config.yaml
num_hidden_layers: 10
hidden_size: 512
n_experts: 12
experts_per_token: 2
d_expert: 384
d_shared_expert: 0
hidden_act: "swiglu"
moe_layers: [0, 1, 2, 3, 4, 5, 6, 7, 8, 9]
router_score: "sigmoid"
normalize_top_k: true
routed_scale: 1.41
balance_loss: 0.000331
balance_bias: true
init_std_router: 0.0147
lr_router: 0.00117
vocab_size: 18513
norm: "rmsnorm"
norm_eps: 1e-06
tie_word_embeddings: false
optimizer: "muon_variant"
learning_rate: 0.00118
beta1: 0.9
batch_tokens: [65536, 131072, 196608]
max_seq_len: 2048
train_tokens: 491500000
max_steps: 3873
dataset: "wikipedia_en"
Below are experts of layer 5 (counted from 0) of a mixture-of-experts language model. Rows are named router (the router's row for the expert), gate (a neuron's input weights, with its number), up (a neuron's input weights, with its number), down (a neuron's output weights, with its number) and show model dimensions 0-127. Each number is 128 + 24 x the weight over its row's rms, rounded and kept within 0 to 255. Numbers have three digits each.
Before each expert's rows: "gets" lists some tokens that make up at least twice as much of what it gets as of all text; "mostly gets" lists some tokens that are sent to it at least half of the time. This comes from a sample of Wikipedia text that the model never trained on. Tokens count by the router's weight.

# expert 0
gets: ",", " |", ":", ";", "-", "."
mostly gets: "),", ",", ");", "\",", "',", "="
router:119132128161106132149104168134132179158114100159118139133113091102127093147057120138139106114125107138150156105156202137106139087142140106126106111123099138117109101127143123152113126121108101114152163091139097125112156163123134152125122171110118150083146118181115118120105121150091114094141138136111157138108092107154092106143087067111127148102130080114142148124131098147119112106125
gate1:103081140102130122128161137128160147138115140112185144123124116118121140120200130167111145110095117151146098111137118156124097101153160127126155112109154170116103134150134131136148108136090138120115121148159108160135165143098124149117098121137110130108115095113174173112068154166146137083101129086134153147122153115131128134095112088117154114088157129121152131139080123115103135154093
up1:164192127141135131106144116139123122131161103138064148127127115152125124130112073069104111126120107121119139107148072114099123109145067122141098129138147150137159125103139148128141143103140110113134188088103160139112122129098114146140120094085113110117153076106124134199097146135147095108144136149106145170116112109129135126150131152122110117143125129119144149161154156100145161132132
down1:146144127122147146093111119142080158160139116089131094154153129102114109159112103114146126136127154178110113157140115091155138094084142143169168101157121145136140145096149114121122138124155123084136124053154176100145138134107105127130144132105160133136122127127131081155113091144121145149119092121142118154107096044118110141148118166153155117109146111102150164150080124115116148108141
gate2:188159129138140160161151141125095122152165143111066123160173128144132152150101147107159086131142115129149140129149098146141113135126120166131115102118127110151145125123113131151127104132186115116151107104156146114169119179141098142094136107081113149143158115114128165142128147192117152132154089161141147123066109180094094099139113093144156112131126162166124114159153106088147109089099
up2:120097112079141144149146127141138115136114116144117118136094120147134133142095101128107120108118147139130104119118132125124094099114102155124106112124133142113134076128105173126084143126120072128117146089144133121099101164122134128114133132118127146119164147121133106120088105137143131127165089121143112123152086136151141126099081170141129122093147099111164120134121141125109170182152
down2:109126137115129111096108143135176122151148175159147158168154093086133123149151111120113144132172149157198128154137103124118081158132082128104103136140094134099136178099092153091105087152139160103151131141139133104117171150151099124146131100121164140136100103119151159093095107129156137123132098102145147113125141114130120124109164108127080169143131141104127165131124119128150115102163
gate3:099139094127145137154121116129136104145182167123163111125099133103126159103175152155111106129153138107077099102123122086119128104135138143135079130159118127141093165159137097127097128157106107149118148104140112153118090118157177134159162126175149167138137104104181122144138128134094147098113167204154128150126123129093090136117151116098157116077113174125148111129092160090136120124166
up3:131186093137084113111133086101182159097134150144096110109135093109078121103102164117109121161121155123131135132125170140134142126126131094131145177188134146118106113126161107118145152093155104130123150125133097120123130128085069125077121127104151133113126104144098118152105113125109098100120143107153139139125131112138134111148085182141102071126110112098149143129153096133152114136114
down3:124110097060137182117116216125107110101166097115138139083112117144128096121141169165155083160129122114140104141141153117149159129153121184089107097146070140120161121117125151084127138141093157096137115149144125127099105133109177118110115136147120119136119142155125096137105168123115171145108085155088125091133118115112144136128134119126107102149122150151124163124171105114141119151129
gate4:080131128136087150181067134106149141137151103138142121157117141134108140118123086134136098080153077106144099130136110147139162138156108113112131147148125128111151123140135128115080117098128152143146130116128117142133083127112197174162123126122095114149134122142130128148138113098078109080158175123136162119161106107155077103102141149174096139084155170129137108136118119109129116101130
up4:087130114151154148131115089092152160090151104121165124148144090120106121102152135112090091152104145134147151130083145146120144124144122088133117102091118147145123128117118132142111124111135076140115067135087082102116135131114160090146118160147129088094078116105147117116146135117122111079124102128135095146144112097129093138149125163093167150133112150104127163132198088101104128137138
down4:141113128108123148165122124085120121102126151100129154102171144117128127158076136119079140156095129123108100154120115160155123139140098097159137110158071104110118145123139131107139154151112138122155080121098139117103145087132112172147120171139144138109136126123092117178099168121104112121123099113143122096179152119179159144163118110127111135124141111107150135127116118095137129156113
gate5:157135113125154111133091158114128109121138110130120118109110119110129158120108147119138158135126108138125126149111109117160119128113129160135117135121134165144175121105167157136105168100124144147127115095134106103109134094121132127118113138118096128139102147166165111099106095135167144132102124156125105150091112141068123144152115148119071146104116152088096124126161184123090140092199
up5:126110121119153089135120114127147111142140140141104164162151121145129150146127137122130126137150141142133094134161057132154141164095138143121156123131113109122137137085118116154147187165168131110154127113105125128122149127151139120138091124129139120141196187072120103130126157146136159125143092127132152128102162078088130127134119142140187115142137116156173101123139173097100126162136
down5:127155130121138157112168121122102151102135131085101140096118101142123165166105143155146109089121072155136115128105152094101111088101108115135143093123084126123147096172184108126163100099146100094137068128136149107140074135130155122149121120116120120123098098153074127148113094077138112159111164124111153120173113158122152168095148092128153154149134094128158104081118107123154128096126
gate6:104102138077099127142151108137128166101083136099144091126172107107113150123152096088102139160110141143142157117098186144133129160115112117131117125123123109116113155147115128125164115129090116136136134164145154108135179156130138136111180143065108122113127111173151143137132117108098154096056139094142104120110135111116133179127151072092127152087125091181133137106137097132111137125151
up6:120136102118141092164133126134146084129106143083094099158170130081077107165109109126106064159140107141105125145092133127182128161110092146112166145091078088144125112156135101094138124116156132090149143107137160102163165120151135171112137124063113137093131135137117144116113109129095132131087178139104094093137080099112112154115108088107117117106179118139152096118122115111123139115140
down6:087144096088097129178126097097146088142147148097077137127123151135140101103107159122124146160123121122155117160124083116143138128143105118119097142127093128129092119120164139171120115136155139121127139120139153111137126087148118091119102117130147107133113136133135145126155145133117145111130104147127118147146130066124136140150153151152128116158158101131125116132129142080121109148104
gate7:076149112149120148162109156133081165151164130122149089132130161135072124135107113156152154092108154117147074122156089131148129074157151131156181161073138163122136133139153108161148126114142118144089141138110078081134140085126149126135108135109104138128127094101142132114113122145090153092100144132142156138172079185108128126096185129112096116107149099122106126135131136119136124102118
up7:161126145129123105103120157157131121134136145131108104097100112128155143149131144165160129103101122100132112114086113090150125134133134095144139107129137075109142136143137179093110133111133155131167089159100121145122156179149124084084151128068114116076129083095133137112136148138137138088106153098124155137151124145138163091134140080105158064076142153201071107138143185111117117163074
down7:149130148114164167147087106109117116135116122071112144167151182151121124119135169143120133111115132160123108131182120102132121106125132169066146092097122101158147160116140137146171136107137085091121120146114114088138118104127103127101176109161151155075152119124150119122117118129132157140148127101124152134059048154125121171108138167113113177099148120121118109096172078128122134136181
gate8:136132097119126167090122120132109167126159107139098167132127131094139094128137120145129166124098131166126134102114166087073156134151130126122139144136164132139118114123150131147119126168101167129143141096142160140168097131107103086145124073109121162137122134145128129101160116133117121115099129166106143118114109129137196121159146137173100120154121109127129148088111146131168131130172
up8:131130132127113101109153098120165092131125137128139098120140131116122145109151106150104135106129097078109128102093134128104121168114108092133122140171099126145121094144104125105116121098200121136138141178132089097120087149127143152136116127181135123147094107155107126117103187107133130122094163097142151111164108166107151119102093154131118088149125119152133134129137147129104141118140
down8:127112127099117131169128086113125140159107140129095122124139101141137143123149149159099109155149131128149098151180187162165153141136123104145114143103135125147119108135082100129144153103086125124102144124142114074146125118125158127146162172134110093116143172119149139184164111129186122094125135127175103085132147123141151132156110100132100110158166157082146104099101114120160143116126
gate9:115158084113153138143124133101164156093118124154129132106108137176157127139158128128144097110111094141137094098132100129099136097125089181110138150159107113107137130112105162120125179147121158101121136126080123148109156161135155136140120147166054111146126105161130130142146087050116128088113111126109100113125129142082103116110160146118142122080097137128125117162091170140150105151138
up9:098150125127134083144125088113166109124164133105092131149115180134140115130124149116125153103086156140144122143137191122114152164112115148127109109171112127141091141138116088135132079112141137154163144121129142126123133138130137112148161101163126110180104128137076137121169138128108148152095159111112124140157108132090077103131170131145151110122150153104171141116120107132106133105105
down9:129144123136178111083165128104161114156100112138126074143163136166097130141128147138155124201099076121146121143137082114145119114106109125107152152152100135146123139102138118113133157131105142148058083080128112157126132141100175121126099127131130126147140095136152143103090124141103102070114107135121136123110099134152103151128136128158100147104125138075151107126138160143124113129145
gate10:099065093150158155135101113136147122099162129128103166142145119140123120108125148115137135136167160118104116097094143155136124154118143146134116115118068128136146155190119108105153126178086102091129136130097148158088127147133139090106080130139143148113179149136175138114120115139155081135074117113159133110119130105070103140121111138152137123143093123164154120112152152136130147160117
up10:134138131123170115124188184147139111115070122087135142117142114135122142149122137120134069132133142127116135118127156118168151132139136153121134165089146143102099110083118095155108149123106169092114058129178136126144117122120144130108155133168137145126105114110136153151101116117094129159141174109162144134116141152117130122140090106083061092109143129122118171142136123145131152094153
down10:137134133140136151162125095107104147129154148120091101144138109111151152135106096154127148166115148128132099119107099161121124141128092119124133090137121097132108129117115120089141164155097121146131178062120167145149151123114097131149183089165143138138144120133128098140123149102108166152107106148113123112105113137086131141122122103160077166133094138113149160139151122133148138154179
gate11:123176109074127121113125138159121155126154163066157088118112112141118116136110131125125129139107159152151110109107078105093144169100122110112109110136105098142150080084104142107157113167124134100138155134144102148131112152120098177118121132143161126115128157087123083110067091074148112124126116100147104096112134099133111139153116108149131132130119146130145113126123190113137135107091
up11:147135099142159121118138150169111111104133104137112102100152136117155167123096129143165101125127138109115100132109139138158108137097126094125117157133150107127077133113123126148140128108164138082098126111118133097149125125140122166137119178116104088138135155109195106106115100155159169120171100089106123172120142129140160125124137171157107106115133148145117124147083158141149122133127
down11:144136125101091117079142122129143159161135128111158138137154101117140132129120211125147092126156133117113110097131114152135113136119145125176146119147123140185097140143092099119114135139109094130152134131171114164103133118160133130178107129118149092090120131107132124169097118141119152128059131147183163165151114143107137180100140135090132088138081168123146162108123140126140088127135
gate12:156140156119111147161159132145168144103118084112102084129099133121117138148177152120126069173162099151134156168113100138090129145151154118123098111113145165112088152146158159137150140101137128110125149138118141150063110119094139155077125134120111181123138109133143177133164112099169140123110133155091139085137102119067129112164095111144144094106127137125155182117085091132148123116139
up12:160166114141115155111147127150131159120119118183136094145093143118138122107145128138151146131135155092141118122118150128158163100109156144171151144096112156126126126134098118113137133108128163116135142174087151150105096138122148146071088183135134131156126164127126106101160112126120161120166089119142113125099109090081123090113127111113143132087124142142121130126098137138146124147066
down12:104140127102100069078147130121120100111133141142101154083164170154139129132107127141127116128123095123103130153167132140144105159115108150101069157093103134140114134117123140135150109140128185151116101149165132110157091138110135090163112160118151105106144157103155081150102114137134130108161084131114117099155127119136134106094114117094096152137164116120135119140160112090164124163092
gate13:116112164156070132110126161100091124063121109155087151129142153096171134128129195138082161082175106126098127089137158151132131083114074136149102118129140147133137095124129117142121089148076113107085130119104102146087090120127111115130124111153140153127109134166151144152131101107125140103134103149111139121133141127106108124120158104122086120090152132133107151148105130100130126150116
up13:142176102114127093160139115112136143140130119092180145120113165070140105125114120169140134131115151123131145139111137122141167147103128141119131149130105134120112138090133100146145176113124174127138102097070150121101111093135118071193136135102102126093130122129123149102140142107080102170122149091172168136134190128156099097132141159159098151153126143115172128084173134090059168118156
down13:112144128129140127112170143073105146102173118162118147114127151157104107133096124159090119105135141120210120119129110136122111132144119113163098166204112104092139169148156107105176140112103132113136131096119133139141148094137112115147159173168077108175132109106136106127092112104075120158123124138110120136141144198140120129150152146107125147132101120098128127120135125134122133173158
gate14:136106153141151145079112131106114172140133137117164127129117158157119113133148143164076178085151163156075122135123129131142168135143127140121090113116120117136115134130134141103100113076139169121107146159102113130142113124086161130087165131112107095106132085120162108115089141133133171107119131123160135124164119125093162142113146090072066112137158151087121178093169138137076107151094
up14:114148127124107085098097124135129148114176126104063137079103144143094102102146125163124151145145147149103112114126161119111122119132145172108156126098082119104109134108152108125118108192114121113106111130082100120132127105116152106175126139109199156090107151092106123110105111103128083142107164160150179131135153141153157105112158143122077161129142154145124144109143164096166136127157
down14:162123151133132115119167136138122122153096121120139146146137134134128101118101080125157120105101134142156126098157147153160149114099172110128149137119146129127175096099094115109133105115121117105119169126143111127113099112114127155098175148088107130078150089089134132132104125156141132065142117143166184128109114149137137137160126130098118082141156143140079152092149142134132103127124
gate15:136121121151124137112129103163095155077143122117102124153122140081111134124105129106159135122111174131123103149154147145098128167123132126105114109106077132115122086122080105123134125108138121103180106131124167147162139134130158120103148145132141112170133140059131121142137131164104159104108112102144151121104150127075117135113137168077153159117128121102125126129165108172151102136141
up15:095138143119134129175129144113122090129128148138125136102105129155150123104122138154146108112144126133117113095119119132147141142089140135142165134104149163125130109078078086157113131130081117158114153091105121179108160122114153157163100143118113112179123103127135167121144132108116103097107146112103157154117128116112128072140106129103095152110152149140145158113142104131129142170106
down15:177145106159138149073094137177124126145111145114179095181103078122113131175112113134135144093112121104151132100153126113157138126104091129117146177177179121110128135155114173125117155135115120125104180101116113097123112128160148170105092121117110103160169119150122096124136126135140141105134138156115090121110121115087054194133127131105137124093157129129136124153116174111132119145115
gate16:120131108144105104150142126152082136131110145159162105113132143057152132129156136104114098161089137121150128135160161137083135103119175114127129138123110170120137124103174121115123126115110126125158145139185111089137085146116137117145152146101167147136140153116176127133114114159159161133108095096153108094147140086136148161133099124077088121118163165127136105123155159114149101140145
up16:120129122119143100089109143136150188115089096143122165133135160127098140125138140128124146118134105102117143117148169158108170138174141109158129129132127114151145084103149123131180134107125156109120138119084134090117101087120161127173114137108104116125108123147069087071146125157151124119120126114132126135141124133121110136107120100166138101102134085151107145166073128115166171095102
down16:106117120115152125133132085170153150091124147170088146151143100140107105129117134100091123084128107150126137156170130138136097147173110189123111128104146112127084122177118145157127138134107093127131165134112122107098100123137117085088129115112105128085131126132117158131175114138143130119176128140145125119140113154080104154144127135110142144161139135105093090135139189148090118141094
gate17:091110109173128126095122096115184102124085125084100104116136132111119120131154119117137136105123105103146104109130112159152097162104157115125094132120109140141117131110113122069131118152105159114112151144106090126132125146146127078149112139114151091109162068136081080147096133137090131106127094115087110163143177155179153124133136125108151126092129117126131182091103110141149155094098
up17:117134161150118115140098102156154141130117121155124127114156093145110149141132087115114110133144128138090164153111156088151157119149130123108128126158120113106122131096155083129177140084159085137136149134178122107106121135048093119144164119127099124193159142144169153159079133091101108122159129123114150092137125144129117080148162132166148142109143099135131120126174078182109137114127
down17:133132101070138106128156114108123148138117122092123108130196114087090093148126113103119115140128155087098113126147109117128146132145202075095103119056121094149165102083135127106147126111155151133189151102152154136141106140135133122099154129115148132080117130175124186115128100126151099145188153130138147117133107117091070126153122109161122131171120126144107162119162140154154147125156
gate18:125131085122104123137121127112098126129145176085100130123148122126121152122123122168102127066120162137080140132131122135156112099130119120169141111105163130098134149133123125156145140130106096113184107124131159162141179147181138088127139172136097115143168150142098101099114143088115141071156119080113098089112135153131139115128103142119147125136095139121142134129144103135153135122110
up18:140137125154110104120109108130106180090137101157148102115130131148077131118142104076130133132135134085112126135094087096176143101105129141066052122129175096067145133150095101140146114114102165121129105108145146123144127095124119142114131105091163095128137129152135139105113094143115110120130180107147140140125152099137096144154109151102139107112140139100107123139122086136158125130132
down18:187119136129141100128155126131130101136156114071082084107123123120129098141106150179115100141163078069110088137135104106130076110089099138122106124085123116168110177128161160125140119126162143092101105156133154100117107141122134113131148152140136144137148174100104102122126141135101133141164114138142152103100118163123124173100132161108137133148132113097123125120122140107136130149149
gate19:117123153073135118113126112151150130094128120114125142098181140081136139142130117095128172096156124093121104155105129130101172085145151127120146095106146132134127132108120196086090154137126148141097117116096135127090108143171137113106108116161131157159133112162124133133081093119170140142090115121132161135127105158130117139168108128147069116157123080093098118081101161096118159109146
up19:142086096169143078106090130132118134094129155094109120125114119151130119101105138126083096159101079109183117136114106124138124123126102174153152139097124153094117117123101151110108084111121094127097152106097113093130142123092117135112141150123107129127143113150116175154146142103062092155114090126126159144134091174136118098076142128127114139109133127136117120166125149109122166152101
down19:145117138159137089105131110144131127136147148133155136112127079124128110093146110125076115130138095144179149123107157108128167123148143143102123164163146138136147109122124083134129110100111119126112167160166137113143117172090133154149102094137135160103092122135104106107153141171121111116107136113142128123133129125088139103115150096183134092108131126154148105078141124138134125151123
gate20:102088155111145147131098155140135115115133089144096081134122099119133137096111146147155143154114180152102145092123149166125162089186099133165126139120125127136167135129121096091136125145144090105180099095152122141151143124136127136164107134138148155137139116142163138119146167141118126142111108108146154135172163099129089094127121128108119114157164133134097122126114105143138092121107
up20:080137103114085132081090126153130116121096160097112105188135150180172118118118115156133145148094161116086158136132164147135145142158138124146132142122123146142109112129124073141098117132147148157116109125148120113114081151113036109145119118118147128116119140166150184132106130117123106152100144131103131152146151113093107118126122130154120118147148148100120180158119117084143118132152
down20:112117114119143117111116139119169084123133145111155134133110154098106126165087101114110098116137082099106120104127097137116126130149132142093131167136100132106107173083112131105133132164136181089149151093130147103082122098143115127172093178114150128143136147100104126138145135115103113106092140155116076150141118124144128067159155100090137167119112114114130129098168080142175112119139
gate21:114171093106144114090118151130151127154114071159130106128109120098138130111117125095147120171119144100137077109105154129142126122179120130118112142101091155069110130137136120177133144157142150121168131119147081145103095124140108150133139174128157076124159172145138111137108116084158125120109125125141106176105123109145151094143149132115127082114110118151103113149106136124159101144139
up21:160139106121106109160121130133160114093093131110150120150184150160144136090113079154074159129142148156039126119140117109122151085151161124129120094153111132143129139153146157113104144144154110155092107143102122120117128103144156121132131105112132143103157119110142133123116146106108064081151118161151125082108130121155137104150132126161101088083087143145141112127104163117109164098138
down21:112115140103156142103131130137074085104078118111108159142108140139184161154110107134118135140135139150146115143086182152115131101087140107143113128142136176133047126095102117172140130102131101103085165129171141153115113116098111137125151129111150119111107139138138106136157171156083136097090129117101114099150143155160123169111103189159180142098104159107120103100119154112132125078096
gate22:138144109119156156107085128119123140161133118162154157116099078111153113110106057149167134078111124117165115160106101142167107164150143122091130139087107120172105108168149107150093127109144125126138128151108125139129120115120094070106152161125134133135112140101127100127085130174146079143129172177119168125143131114121133106144142138119137116147135137163143124103082163146123129148160
up22:147152136122144122112103126129145083119110099151118101137130141121131116101159118140142155133154133086132109096144101139157108146111102147113135133175129102144083140091126124134154138143133142165139122149094113143104104161065137169138137123120114110192143117155098154149113106130100125121095102108145128179136139087149107114096129129161126151136110155143158158097146150113126102160174
down22:135117119140161100153119145183097141115124116146096126126153108082108126157146101154144105098127115107133123129110152175121128147161161131162160148161111131117170120127119129118097117133101168144103094118174150120114115190159146141122142141134083120136090126152116132120107113133157135134134136149135133144100121147125149153095158125152125120142133152156140117111129138160148160102155
gate23:142094142135116115151120144150102113129119161145129136104117123106176099154124118057122123142078102160149167122131143142157110105096158125159108134127147108096117126129119098124139116143168135119109170126168129113173104166136144171132109164147069153174129145140135167136111104131111148127140088139151172138124134086150124157092153123121148163144133100133163126138072110141076123153132
up23:140134179144117146135104095131103154126185115105174131110105194112130125113136167133135152139152148138110137146119127137104175167144133117132140114174114143134162078116131166170110107131135167125119132172135153148126129125164167105110134128101102103141117123126065104137127122101088122132151140082111088156132125138116132111154156083121145099123138167123101124083119138125154090131139
down23:157153178121122116144134101122119137132151105133123137096143137089135097134119112127194123126128117143091100153154096104098119182126156138137079100085180136145107107163162119146168143130116132155089091140157166136115107140156151115120127122114124117188122091145143149111119082096089127157169159112090148125159108092136135120097143120099158140112148154122132135078084127143146112125115
gate24:097146137126121147137126119128117117124128135109121134118133089142139110121117109137131155176160115157133096143129077111109152139117151122137152133134142066115120128172138065108149136107195134147111059128103108127096097137121115114107111096117101093136127114105111136102155128153146154159122111146091090134077133109113111148107093127136146092123121160145117110140103140103164068131144
up24:138091188171140117142103113149150090113127189089177171134078120124166144103140089125129074114104122140151084114157137171119131132143108122117153130122128124166102152116164131182115099162132136156111115154109134084106125128151122109152113111164146171121128141126130115131131126131094111114125101097123170103089135095155131119143145132136140132132148100141159116132096129125107131130110
down24:153134140167145148114109162112094123095091120123187072152159143131117145115177157112075095138150127105123142139111147127137075115058139130145126132156103149143131151136128104114119133142156098153148130150122145122138125165153144122146130113143118109097200068138131128105146131115135105140107128128088129113099148125139103141117153127126148102124117135106116130159119078137140103158108
gate25:165117143125122139152123166155079148128140106090141145137092109112122139141127094120102080171104078131141100110088125149177110121177131106123106146074114162137094131120122146145106115120151141127126122150122143158150144105137098114148090077161128125105140107066142133159166145133162145142140141160124195111111105166168124102102094121114167113137134143121132115140114150156125131138110
up25:107126140135150098121137140116123116099114127122126106148137116109116119098157137141121125134154115122175133096087107152120104113178132132122086106118135158098111120112139109132093140130145158155088154160116126157115129091103116108110131123151160129133103102132077129155107118140137099153159124121124141156150089127167126153108147159077123183099114091158092152154137111084130104143141
down25:125145138151102090110091119070124126119133198107124174137118144109114149102094130143109137098118136126164084139133117122095117164131145112159108166112145146115112067128112153096109110099114103168102140134094099137163110149164100120151108154108115114159131145139093107122133130130131128179132115141160153112150130101098129122117086129063123143134100144141158123089130155126140076127127
gate26:164141143091144130134157127169112156164115142104124134128160151133113162171117172147111161124115073136142132112105084141137131124074132092138162136119090106141169128058118102110109135109139157137104111126118136124130082126121149084145141178137128162151109134149170137129137191126140094131166102110082168096104136139103141130092132112109151102122163130128117092126106115128135170172134
up26:118153065148127131118195140137146133149072109162079152152096125130116145123152150109148155117148118133142149145128143135132132102152097124065153089142131065140144139118094120142146165100135108137113121145116148156173140103188161162108138120086092123105171118126141103154116089155125116136164113115155157096116168127146121147101117105145148110108160187119147134110098136146156201095137
down26:125174096150169136131161154119090110127121107158153132116211146178136089121140113112159137168110163134138165138096112126128072165157134141137127107134171145139110124186101135102186113129117081102172123116120137135162105147115127133113137152148113115080128109133123156137164147135075135120159125123154157148119135150140097147115152125100124102111110105124097162107156083096168105088096
gate27:145106139168129096144148129164176116141115098161109093163105110133154133088118078131119079134188185123113108108098152109127130141103138127140155143139144106103146087086100179129074161114119149147146164154128090153129147113135101087101134103148151106162143140132118138135090113121079131138169130152162076126149161115104154156111129115130103134165131190157061118106123109130127166114063
up27:121114114115088165150137108158141125124132110140128106145094128128152105089177093172081127109132098124142168115105147091101092144148112112137077098134100115116142170117138162096114141167109171148123131133099137134091136145107123185160115126106117134108116108095114124147149138192152120152141104185102131093168122126124148127122104155108119172110097122111093144125120184171134124090161
down27:133104073136123107167122147107168130161136117130158112185074083128127139129145129101112157156152092118185141115104105120125118148171152174107103116165110131112131097133158136098118113110158130122172156134135125127156144144141120164137118143136142067115139129129129143050143116107107125142099125172127067104151103159099128100099105155109073115111089136155133088114143149150131134112133
gate28:134144143205190125144151152179147171120147147134117158137103120134139131167123140082144137123129146161163127217155146123130086079137119139126117144122117140143133140146099137150135115117142145127140148151119144118163135125143153115134114128120115124133085103144119132115114123185118163124101158052111101149097131155128129120142160130125089117146145121153128100140165125114146105145141
up28:155096128118119113106170076101103140135149200123138153166144155201119143108126127140107128136132135157127135138109179152137128116106117080120168131152123118139083123152114106104131075169124136148117132144136129112125094148133121132114134155116103115095172120168137121071150118124155113126130173116091102113110101105124108130119105078113153138126196120107155068098137134127143103160153
down28:122151097107181133073122183124156152119092090131144130129130132121122095136128126113146138140182130168177101094115113115108112135114128145143106121161125100150135105138145114130122148110177145105082117108103135172128158143114166119113164145116151138159108151112147129102149135153119098124094124141107148114112113142134135128134137136158133141086141135137118122172142082109139151132093
gate29:137080118128133133141108113143134157100150119142094122155138124143170114104162132140126099129146099126132108119097126127113118123108100089107154098108100144134084114146193143126140132134082141138094117162155130108124133102149137175114110142145149111135139124139154142120123120133177124124125142170137117119101099133077112140131123101081160126141128113101145112114140135163165117125149
up29:129134128172134153130201125125167121090089129147157134128143185107178140115162129126142130107098110142151149088101115083100074128159151112146155093153090106153123100109175104113128174109133099104136124137108098114112090130103130130171123169126135148131119149148120141124108133122147147097131094125149132147086132108136120131127150133135157131138145148146166172143145145186118118136106
down29:096142118140134123138100119135088115124132101089167147105143118150107174140146110135109151125128147138112146143142119120124126126162152139107121146122120150197162124095090105142171113148093119139108142120097087146114106096134053120120152116155135126080121052146098138143125083189104135101135107103149120152137149152160120122121179137114090125106119079129118109089144175115141146106160
gate30:158146137128093137153160158107129102104083120178109137125156177151152138169112136107105102136128130133131137153150121138114152131140134111139125116115100130138103137099092108148121114143094117093179168113159092149060125107110122092151156141118103119094123159106107147181138152163148090130121128139160129136140150139133148160157114145137110182094136137120134142139112104142139153148086
up30:092169153095098114132143154156140136175123145074090152121101108167134145125097134176098158084146115157080101112124134075138141125158097128111133135086101123098094118121157118135118109169129115161164127137133179118117117127161108136149144175091159128139106118127146110081114094109129081147108140166114120147116158119151142145161144151153110142127164096136156150100150157122114132102091
down30:134105088117139115123124178115091153141178148124130125155123147114158111111122116175121096133124122096141180112133164096137146116175115191136140155086170147126123120182104116124131135121106151138117154156114139124120113132126119114136166137133102130084114104130101153150126087116158123119172114130140134125113145139104109115148133119115144145098141099084109148113122144082174117174097
gate31:129150135098138096115154137142110136117147144125149111113115135133096106148112098119110113090170094115115128150140118121126125089167094134098133120080169091118075112101106093130143127156152132111108127126091168120132147101096153110178173093160151123148114135146110139134153138151133104141108118099120119118109136149120126122113144113082086136078132133140144145116134153136125142110178
up31:124115171127141157137121156117131153143129139112142155159125098167118152132100135105087155133119097130135146116122152092158110166145145164114149131075154175135091113135137150119150123077122078131140096114144176099128119105127141130147163124135118113153113119108149141137125130124110132116156120124127146164118132113083153154137130106120149149133122156096165128104106137112098157123123
down31:114126134192127141115143105109133111114126142106137154164079111135153149132112118098134113170078145096144140139083108121122163100149172110125141097128147121111098122167184149142141146101110139128100124107108164165129068115118130122132083162145146108105119084116104083096141175095155139137114111130147126139096149149145126140126130128101126111092095125173147105086141092118118142141163
gate32:130131129144142130156144172077145145123111146114130163136119137097132130143139127160162133144122155081149065108107171152106168147079150152130150106105140111124112120133069110126161124136146105110152143104172124129134159174091133112154150146141148178136159165137106131153094113142144140132157109127159148121118167137116129156095136098125114098133108145188145080131127118124153153111091
up32:130122103170136144138153153134129155130102111108097105125124122090126120137123141134089162138112140072130118140133151108109131124091139146138151131131133131162106137122107109085142115144118132138121148072140142100163111194132184136127161154124079159157128116122101154127123114145139139152141108103156168126124109118152158140116098103136140144093144113139127137158093120099154139070126
down32:104109184151138074164153142161109132139121152153158113158123141116138108160156102152102132180119158149152110119122151148109127146109117096117162157145138141114134177121101101134190138111129152109155131084140122129145115140131111144118126156120139161137135103124146071097093122116100144106140136157105153114111160146112119150140090142112134133175153132152135080148154107121134128118134
gate33:120149067137152119106149132144110123109151131112110131082106145137131145099097159139143113165128139150131157104146158127126113123137128170051126133138111144155105095135118132120154146192117181133116095135109195100175103102108141146137142144158109148108144162134104117106129122148142148095130136096136137125115131095104116127115100176058154130109096138105145088175139110127147155139121
up33:104157189123111118162171138108087095121092158120101160121124086086201167127159112115117118116130126114122128099143103133133146124124169152100130106085082121095146165134130146163126090128144131090186133113120090107110130131131179124130094072161118122108136167109143135098151139135132105140161140150132098156133114111131129122094114142122133097137150124104083165085156144095112114126136
down33:110159133110124072123130149132138140160136137123114094110116111121099101089118151147132143147111113111109160103079124112153161155141109097122084120104147110129096144146136135080151123146102136120146106109153161091109141132116115080142153128118106167067157157143110132121134152107109128134130131083135086076146161108131057163153126108120109118134143120102134120104140145133148110097120
gate34:160124127111120149150131082120135132118098109143133124158094106118169138105132152108177104126084117100095144162160144127113101152103148143140119140154116089084138125096135149108136128102127129151153072155123098120119173089108123149108127109150141124168145121116151125161098142122146086150089152132145146140130144114114143089162168098167118161140123119168163104140085145177142117158081
up34:116105125170166154170141130149105157142146121124139128084109115135155110115105152070165133087079120117120111127122107109133106157128092144137126164123146105101115118121116113114102160087145159144160148125117130103124130111145160110100121140113143126069121118129101060094109098128127075110108122139147116169169124139128134177110165084125100125166105129119156117112146135129096149120108
down34:104115121111157126123131107136136177063157097171138117138122122142153135161126107191126130160099139143110133170132122099118126077129114207127183094108166114090093113109127112129126128157085133145114164128149143158091098118127115118096114111141142102157164111162092151149133157132149140111116133149098098105156138115150089123143125085127118122108138152104107153116153083173077124107106
gate35:128140086138118135118162133151102141088157124107146160113130101158141124136120160087154090109133115137072068108134145144117148149095147103165132107117094104147147127118134107121109098106079113165133140112112144073106135131111120165146160133080093098102170105120156130181093160111119159130153102112178089124109159112100106118140140090155097119141140113150110160107121081125146129145163
up35:125136124103091137104124114112134126169111120158149128090131114127080120137125153084117144107125149132156137163112135184074126098144137075153168144140133102115107081121124101162137119117177100132122130157123148130152150111139125078148140116110100116112179134125132110068093110113117155132090070149119118102155150153124138146141071133145156163098101107137145150180131129123100106171129
down35:106126115078100166130144168101084090167157138130145176139164120125157124146172180112145177088143119158092142180123159133112163146171122135121121142138116141093141122139135126134128099126157111157147102124088140113100139099109135109141145154150122134107124113133103117081157126145122131116163098164137117117164089184140122173106147154126132115148129137098117153139107078161140141076122